config.toml
experts_per_token = 2
d_expert = 144
routed_scale = 1.0
init_std_router = 0.0269
lr_router = 0.00144
n_kv_head = 1
norm_eps = 1e-05
positions = "learned+rope"
optimizer = "muon"
warmup_steps = 200
schedule = "wsd"
seq_len = 1024
train_tokens = 441300000
dataset = "wikipedia_en"
Below are experts of layer 4 (counted from 0) of a mixture-of-experts language model. Rows are named down (a neuron's output weights, with its number) and show model dimensions 336-383. Each number is 128 + 32 x the weight over its row's rms, rounded and kept within 0 to 255. Numbers have three digits each.
Before each expert's rows: a language model's description of what the expert responds to. This comes from a sample of Wikipedia text that the model never trained on.

# expert 29
Description: Pieces of common nouns and adjectives describing materials, colours, anatomy and species, e.g. hair, glass, brown, pil-asters, lob-es.
down0:123112157079156195159197179058130106128087079131102188107101133174074112134134090161160088110172136109124166099158156161092056159116089162124109
down1:124146155128143113203160144080100111124156072103117121125173141136141220109128113114134165161113144140098121072135104162137059121112126120166125
down2:162143118096115167130186082065143197152118139122119195083100130159105124106142138136172112092122133130130129141080140105128147109142130210120142
down3:138203160125140093098127126152104108119140152116069178141153137140135122138122111142129072115132158116051110095127093089148159113123132088121100
down4:187139184152072151104150131176109122127152132120153128169142120160117104128165078139144135111123097154099082055100090113111085127143152127143065
down5:148081153156146133133071183054140141119177131158110164081167130091140088133135130138135141121164080113112105129144203131117154087111166118125208
down6:103137139144045108145151112122168149121147159145082075173129100169147142105116137119128140097121123112140139113196126151080087133065117085183159
down7:117096117094169128109125184111081161157155172188134189118146112152127114166055140142147174132112146090117139185112148113146186121104195125133146
down8:121119138155149134102116105093146123143173166184139117162120144136189073118141137114121096110137134190096077117121108110066127093158197074145134
down9:186107185091090092140104127143127132166119150142057036133127065153153171067087108132109155093135099189144189131138074150149090147141146156084097
down10:130183158195062104088136162124125122174162148089137134150119161096079132137118146175126162168134106149153138110110122100121118217135169182068118
down11:107159152093101119119092139117115122168193104061185156124089097202149126142175105116112128136127121119144125112130154145110107124121111084134141
down12:123050135105123145158181129077080136128153089068106119124131138138113111051068123133165116062147082107125113141213158161099135101124146106164167
down13:132144115187099105021156094113125086159134145163128139106147092069087112105136110126128071123131117084153140051132115142110116113117139094161185
down14:079167135120113119170119101118099108095114110140096137177098079143121196144100138106119085079143137134092135121192094171131098161092154191170183
down15:110069113145111114122171111101069160137148142131114124166148110152127169147042108153124142094110162125126099137124074162146162121137139082137062
down16:155085077137122152090140105155184126104115120148130080062156107138129204110102108106142077137129145130058154088143136141127149120168128124108102
down17:108180128165109094094121135105129151110221108114172091136154144133150117177162085153111156150097147097136107184090147098152085127148161136093131
down18:104155144106158167097126153107107126178105132086144151145097097097148176145149149126190127134155136086163157094151130174114102116137155121118061
down19:151149043091148167094170131123123127130139097122152156153126139117158176145158149122154168122086147112137074066125126115159129113138173149137110
down20:095114149097161132196113157104152103104078092130128133093092160132129138110177116086135174107134121108111139136140164123118147149183182136167160
down21:172111129094125195111157129130109127188097107076104121107098157131119163123108154131157106115097090161183140140107083108133134136155168130085142
down22:043163149101147091089127156134136124119155153143123165154099102159182120171141135103128162141095125080163132093123142195159083108114131117090131
down23:114166116085077118140144171162085152102111103145113125100114089108175131162079109110125100116084131157117121154086153144125121163138157105126124
down24:170128118173169151147106099097136132097084078094084186103097142123089182085098170161167134112079132112104136137198138142125126109112157166145158
down25:105153122106134122166153138115140139157128073115121124145118172047149087131116131073082142076110132101067151122164155134160103104152147175125144
down26:140102144152097114161140170091170141153130083128124140109097128088110142104118093071093098151131117140127148113172080131149138152134119118179137
down27:140131086123157030122147130154130145078126111123146070115174091079075084157106179159103127102124105161175128100111161193145182134088150120165079
down28:097142146090138097100143130122142094127136209111121151119086151113087100106127091132120076175152133108153118094161072119113157075122054121120135
down29:107135142131108161047131114104195187121175127146172175111092085138126120157069162139132144241097094130098101213109106076109113094111148150082181
down30:119101149111140123147160099156113120135140105120108144147114119165180162148109091113060097110133121105139200130069117138131127139123158151120074
down31:151070120201151143169083155150112127128080163105135086127133139190048155148132163162072122102100097137076117127132120139134168106108192134116129
down32:095159142098137151144143137144145112116144152130198192077118177072119132088085125172119155066197124087141093145162132129152111088162117102108141
down33:096125125139138132085116090095117098144117116125128124146143130094107085216140109117099162121094136097101120132084167052108166159110128129130110
down34:145184151091175124111175118135076138096092103178068147147152088084150197192068120085189125116140126149092139180144185110137167052077112156112135
down35:129156198116098134116113108145145158132093070130110095055087104110154111129103185167097119126136122158074197190082152191122044110126121122142160
down36:166134177092103124153062121124101093184089100116123103145083103114118092123079134075130159142110128093092164146143137139137081207149144134123105
down37:125120131162125156111062163126125125128083138121112152099177057095107140162130135123129119203099094142133167085129161076102135169092128147097167
down38:099101163163090154167071135104080190100130154147121097128129094186172074147151110142145117152133157090111118093149108096143154150135139131133135
down39:206092116144128103094108163131155126148058138106170118122141143103176148119161155123190090115137115158129172113097169196128094055139203140111139
down40:126113139114172128133135172170127132107114082118159133151122127121079149040151061117124152075101159133113104104159134120150115090114116133101126
down41:125121175137166111097107069124186115155170147168193117172139108137112131128186140094105124227107127084102134136154092113136122212135133102104182
down42:186152104136137145118139092166119119147110127101124089126135092138176177152101147135153188116168157160154126165154113166150093126077170136085127
down43:214131164090134161132042055136084141051164155058128123110183087137111122174155156190116178132157087174148148113160080149159198133155121072136135
down44:118180154159143155091139152100109129159119155172120119182159125080123124057124099169136089133132107106080025136163130128157199113123120117169155
down45:169106060046120111136163190130121069107151108102132202152083087108073123158122086169111173126096145164163121125078137105085140134138108109189093
down46:110082157110103026117105159073107098132133163171128178106106150069111167053173068107189101163078143162133151089136095159070144134148144140141131
down47:120142137160072132191145164155087181144127125170135070089174116172132144158103048097127135174098147080121164192094114150098120147113115132110156
down48:113169167115142150133074113122156115103151146127138114139115147116160116106110153124127046121173152142182143117103157089146151119108195144087182
down49:103146152094087199081150155165135145170145139145201094130173097117134093179100042139127125082119157128140131133173182107135157119119126131192192
down50:131167186084128159134143100146117110173143190127164112161171148145101163185102094151161098151121136094142105118139148132155135153178118116074129
down51:147121139209155140167083168081153089146096081077083101034116138125115153132132147097109154237088089099134192164069061156128100086149133064146114
down52:118145082167070164117035186132102137156196170137132170205103164137217195108041063099110168106079123124135168097157166156164201107106137120165152
down53:115115125186081070095189120126135134139103148119130165178127150091105181141158141127122178148148204105120169187115123175158162126152150146126151
down54:105108152155127110121129131148151077124096153098105164128121140155117147098155111174091167122139090138100131154042130064129123132111081146154097
down55:125124129150114118118101125093122147113085142144150120189099134162100149146173161081126099128122118122151096153104099138108105108127121203126163
down56:086052146089099068204131181148154118130111160102102167160154115116147135096146110119091116171122111159096083147069108114070121094143149108146104
down57:123117150124110059160104132134118132099091095160102082168163133102123142150158117137148092168110122113079141105111151061120193108149106142187087
down58:106121185170137165086203135151125097107119062135138132108109121188095195203189132106165136156105135178087135144123088107049134104144108083136147
down59:103144119090135135196145130110100137113110111162147194148073087137082132134114145105132098116079108094071154135103178081099127136091116089109156
down60:090043131093085108136148136168164114123128186160116097142083097145127151117161123119135142113119104179164159126120087093098110113127114131146139
down61:135145123129156083151107186183173090158098123124188131082148088119111131166088089137135075171157139143110122130087157135094082181142082085113153
down62:137187136114113118082144148225125029096119039167102092115073129123090160144186088085063131118089111177135115171103169116180136101107046178120107
down63:137124139180152057095176159131151124121056124155101127115120147120132147130219114107135150117113132129129122105135112180116113103110185162113137
down64:088084172141132125159211104168116089137126113085154113156086110086128105158152076130150157185105129062130107140115205108129164204153157093128103
down65:130164094127142114120111116160114106176132127154091135127057118167133073100105092103146146151158158071118197112134110164194119106086142136144066
down66:166190075134123169144178106113087143092123143184078131115134152138084177115124137145132149132078134113139106120062088135080113148173102167147138
down67:150156087123156089087154104189124120115124127129178086102129089100114143113093148137076091152086107166137056116099127179147130169089111134098063
down68:109175110128124088131017101137120107141157126082127085154106180095147112161117136173100102200093129137141169135123156093109156121172099132149065
down69:181151130108173063136172153127124124155070122100174083127122190115129163159155127139132137107093162114125095181148146081091165161141140142128138
down70:124086105102091117136146075121102099117144067141155147130124093094127059090135195141106184120167119095127117142134153161124151177129146125151074
down71:160167070166139152187130145114125117197119134164139112168175147145056117186152107139119103146103122101097138090148126104123113218173099096116203
down72:184153094152137106113142091147114026147062110062139139181135102182099154137160102121136182097066117129172132143131154133123099153143150179087094
down73:146115140146132093169144153138118078078078131144134098120134110090159158113103201152085154107110181187092139233124077164154144132143133070122163
down74:124064190129136135152124149139091147149073101167150098137122121067156131160172164109165093163130134162091117179134131103102092139132123145160160
down75:103130184122147098150161124099145111132188164115092118126112099106097171088119118118099138133077103061089130128154139095086084139096151164111166
down76:127144041103110140081149154150154119119133094165102138094163111095153120109108113127118118113137154153112120140200120121125167088111098130119144
down77:126096154136092177093154139169140175121144127125145073105131116117116146160065137173104097085139135087145104142110123148130128127132094109081132
down78:183127117141124116188109108115130133146127128071116125113150167149197075136085123083106122173147128097135061156158148164081149066165087131071072
down79:155139175111080158107123151149141161136112117143096090175099127105113156167153112156086097116148081108200143150096181124147176137142121148129163
down80:136118110148146138058138093126117098120164163119166228123094107127097096116138097135135114109128105104118140123121119184148109129137174093084118
down81:168154059077120080128169176120105146152153159106159182147169089088143136125145151105177079096124150132131106111118159105109080021142161122141154
down82:168094136190135122106112127181099150136114118173094137208128147123164111049091123145183086100085142141124087177142125115142184139143119135123197
down83:133235131170101117136099154187062095105077065168090143178164173098160175121141141142086139132168136141132138095067176114124161101120135113122134
down84:163100096091147156094211119128088133182079172074112141146120148153143078124072128106134150135135134138102088102192138120115129162116142166156132
down85:149159130055131122153136126149126114145109122095154130148130136128168109076089094167099136102186161123154117152096089112099110119109073075132121
down86:085180078142159138159152136089145081108121116134131202084172157159067094128082098138128131115102101156147109087167131129132178127115080090109136
down87:134146142146100147087149152153108138073147079134162121163080121157182053127131116099140114063087163165136127166119130174073160179116049040134098
down88:160081144103111111093108096097105137116103134141131082168175163105164123153165176152136112185112096091080096101084189167121150139122155125135138
down89:132133088130129153177108080111103166095099128135104105126147098072159068084154145083090116103180119122062235127114145106130129085167105129087078
down90:144117048101089111103151146115069130166124050082133096184135103164108111143112097163170063169086157143104094214146124218055089059161116087152132
down91:122116079150125173159091117127131050142152084142121186121160078091113094191080171178132181090095123099141107109092134128132117112108152210104099
down92:071100131092156162080158083148125056100153172134152134091108117104120112125117112205114084128060069161110120166129080123086134185138088129133137
down93:129169134093109149080166107130093151104081126125147152152154173186116171109107183116153169108144071118123110141137141091180078116151149139124118
down94:208207117143116122123179148141177130128173147185103072084161194204162134139169152123110153171153118122156117147153155131066075115116109127143168
down95:105145084127103101150095091078122129142076118129101077054136165128072126133173158146132121115107117130153112145099122108203110163123107161131121
down96:107151096105106159129059168111183130146120096158141173070153112109135156147175101115136174181116088108142091102117100146143140187127075140166176
down97:210085119113139120146129160100145133088159146145148117137117167112104146133173085124096117113128171080076142098160115079161076063141130134137128
down98:151158097172150138101099112188138126158120098128103089156138123073133130182143113144077108109149168135141099143109088213078135211110112144138108
down99:143181099128072190145063144157070161140132109169151093187109137137175144140090119143109090072121098115093185122102154131113118153113099174168142
down100:111125125145163146095104157152049131157098095119117175077133132182139121121124101147134106140165111047108181180116140120081119146095118169205169
down101:168168142078109147134136121113126086152196199136143159104118139173175144126100136172102067114169159127071110144151154154092176127103090089142110
down102:189132140116119117159132122120143119124161135105124157120129160074096141173091085188089118144094122132091084118149136153096126085135093135194126
down103:137161144090105165061123119096115171134139170187118140053120120138171133124103131156178124112134104073101115151110136161101147152193146120129114
down104:049117118133181118167143085103121108141157143100147095095152120107128162142135168160092153126111155140094094106122085109124133199091126190116143
down105:129179166108158130079087122138117135062128098123086109112108152187153116180117128159106105153124149149124087133144110122133128164108114166087119
down106:150066097128123130156078099113118114125075104095133110126094128142128112121177164107165106120160087080111134113146184127151118119131183151141152
down107:082110167123111138122122123116147127173127101177105137017119088113116144164160156132127148168176155075088168151109156141147130118167075130147150
down108:107059142119144134144108090071095120132096089110124120177117146134175117125130129087145171099141106150127136122125142103135143153160081145092153
down109:159119238111135107081120149164134036149160156108109125125142099159120093147097113113144106166100125115134124168121197123115115183134163106091114
down110:089116118145168089120114128156136054126159149132075170185135094118126154093133130123130119106145152083149135116107134183121186126099134146130126
down111:064121135166133144129146076155141128162117090123133134103062120086137141094103138156159148106044173178067125167121106188109123120137130164155137
down112:122065143146114134175127099099124142148117178094106134140089138101087115103140162098139115153110107142126115092130108078066206127162083150137100
down113:169150121162078153140112156127140155121130089110178141163146099110114060182102140112086152127141026074116111090083151086107122132140160152126092
down114:169120089159095122155148105180127156162098120101131161131119172130154161108126134134118149125118089081112092108119129164111097127168109110164129
down115:099084082124055109121133178146129162133114151179084136147164169151122167156156128080081134118113164186157127163119116140124109132174190131124142
down116:069101176157153106119110210173147131106166136107075125165164141151154149118136069113142122095109132139145143142136130111146170103136164154146173
down117:156097143140126109139158091095132172142106114161196085146143111117142183120083084134105093140127159106136141189114130129171145073151190132127108
down118:124143086198068113134150157153136122120095112114145118131154113058150132185112155157101103113152097122166081097139129082062092164129086129180081
down119:119119103158151133107104045084118131085245080123156117083154205107105092079114174120098128096083207114120146071077183147143158180166099136105090
down120:224147090089103156147158078172140117093086104086125165147165083157128157059122148123130094117185171166119142192155157103138080113128138179113126
down121:133168155150125133167156183109105138162098135151156161129172125090152105139128118166136131156114128068106109148076142116110139093133118173105151
down122:139176182158120085080144175121145107119112127138108175182102148170080153090112091167094106195086084120070077147084094188160137136090207138121158
down123:148132149104128150159170109183118105162111140155189151128192135105109134106158172123046175143165135122161121155135065132152171208084087132141132
down124:073136098134150145092129190109160094125122104130147083116117121102102122161098130067107100191085150125175107145168135131148160100128190173091183
down125:110165139119176147105102065152119121077181114112129087071182127082134155145141084120121115161160095149125185175111121170084115181081134121100071
down126:156158127140214151115153140142109124085127167132148138183076097142131154199126093141146095086114068107137177137160079132090167125090035146118110
down127:125100091150109101073193139171111090096144160141114097162091071054181169116138108125104155182115170138160102147131079087173143117083074089137102
down128:157134113110142112179163153172038111122112079180170132165140107104093134088151173126121144113162080165110170161128121218102128095166127131107114
down129:132096069121095134131160093137136142091143121095111101121092125102184120147189139176126117115101148150136086186104085139177134070156066129152082
down130:121154126104151138136097085089126113116152104130127112131129098142167109124132081141166111117135173133112102091089114134135098160153136105137114
down131:128080125099150104199106155112149120162098025165131192094160098118121100095090156107119081177162169113093171110118101156151088188140144107170120
down132:121077143097138187093116057030114137139083159137133115104114151149091090153111128171102164158138113092171053157071130163139106172147156143151091
down133:127177169084174117124115153147117176187119092115142197095122120134092130110148114126127216130155185159146122188143117131123123099184137152119156
down134:130110052145120118085133063088153108112125127110111142122069103128123103085132133162182155142140113098111156110177110159107106115159171155143107
down135:138097106096149169155160083119116114177124100136162197106105171114170137138100150150130107108149113126141075196115117143098087080095079086136073
down136:062130162129150113156109124107164159136118145101101126156134122148142141097147122135108141130161141114110144111154101195148073108134205168131084
down137:190147158127142083098130079165130112125096126114147188185186151132166129114085161052189115098130083136085129112124124112087088180121116154101104
down138:072136185150124132152093097138154069157100117174106125129103144108147130082137122116125148089131105146129144138154134063147121155128091133143083
down139:111120150152152101118098097082138106136162177091092156140127119127112112118127145157112127148046113093127157164154135109038151136138094090143125
down140:093121102152161140128126206131146162110085088126075126135136107088095133067169050111102189123074133116099087161092124093120173103147141112141133
down141:131133130140148109154171078094115118119096152149146113129115087122118162105163138118136139155148132131118129099096069094141149149113149139133096
down142:161098104095114116123096088139134110062146094151172094138098122160163179104178110094122121063164093094156164192169157049167165111150044118107114
down143:156121170129163122078166157113102070065089119100151114175146164177112116104106094073157130156154174085150132103138126150159112129112133190060115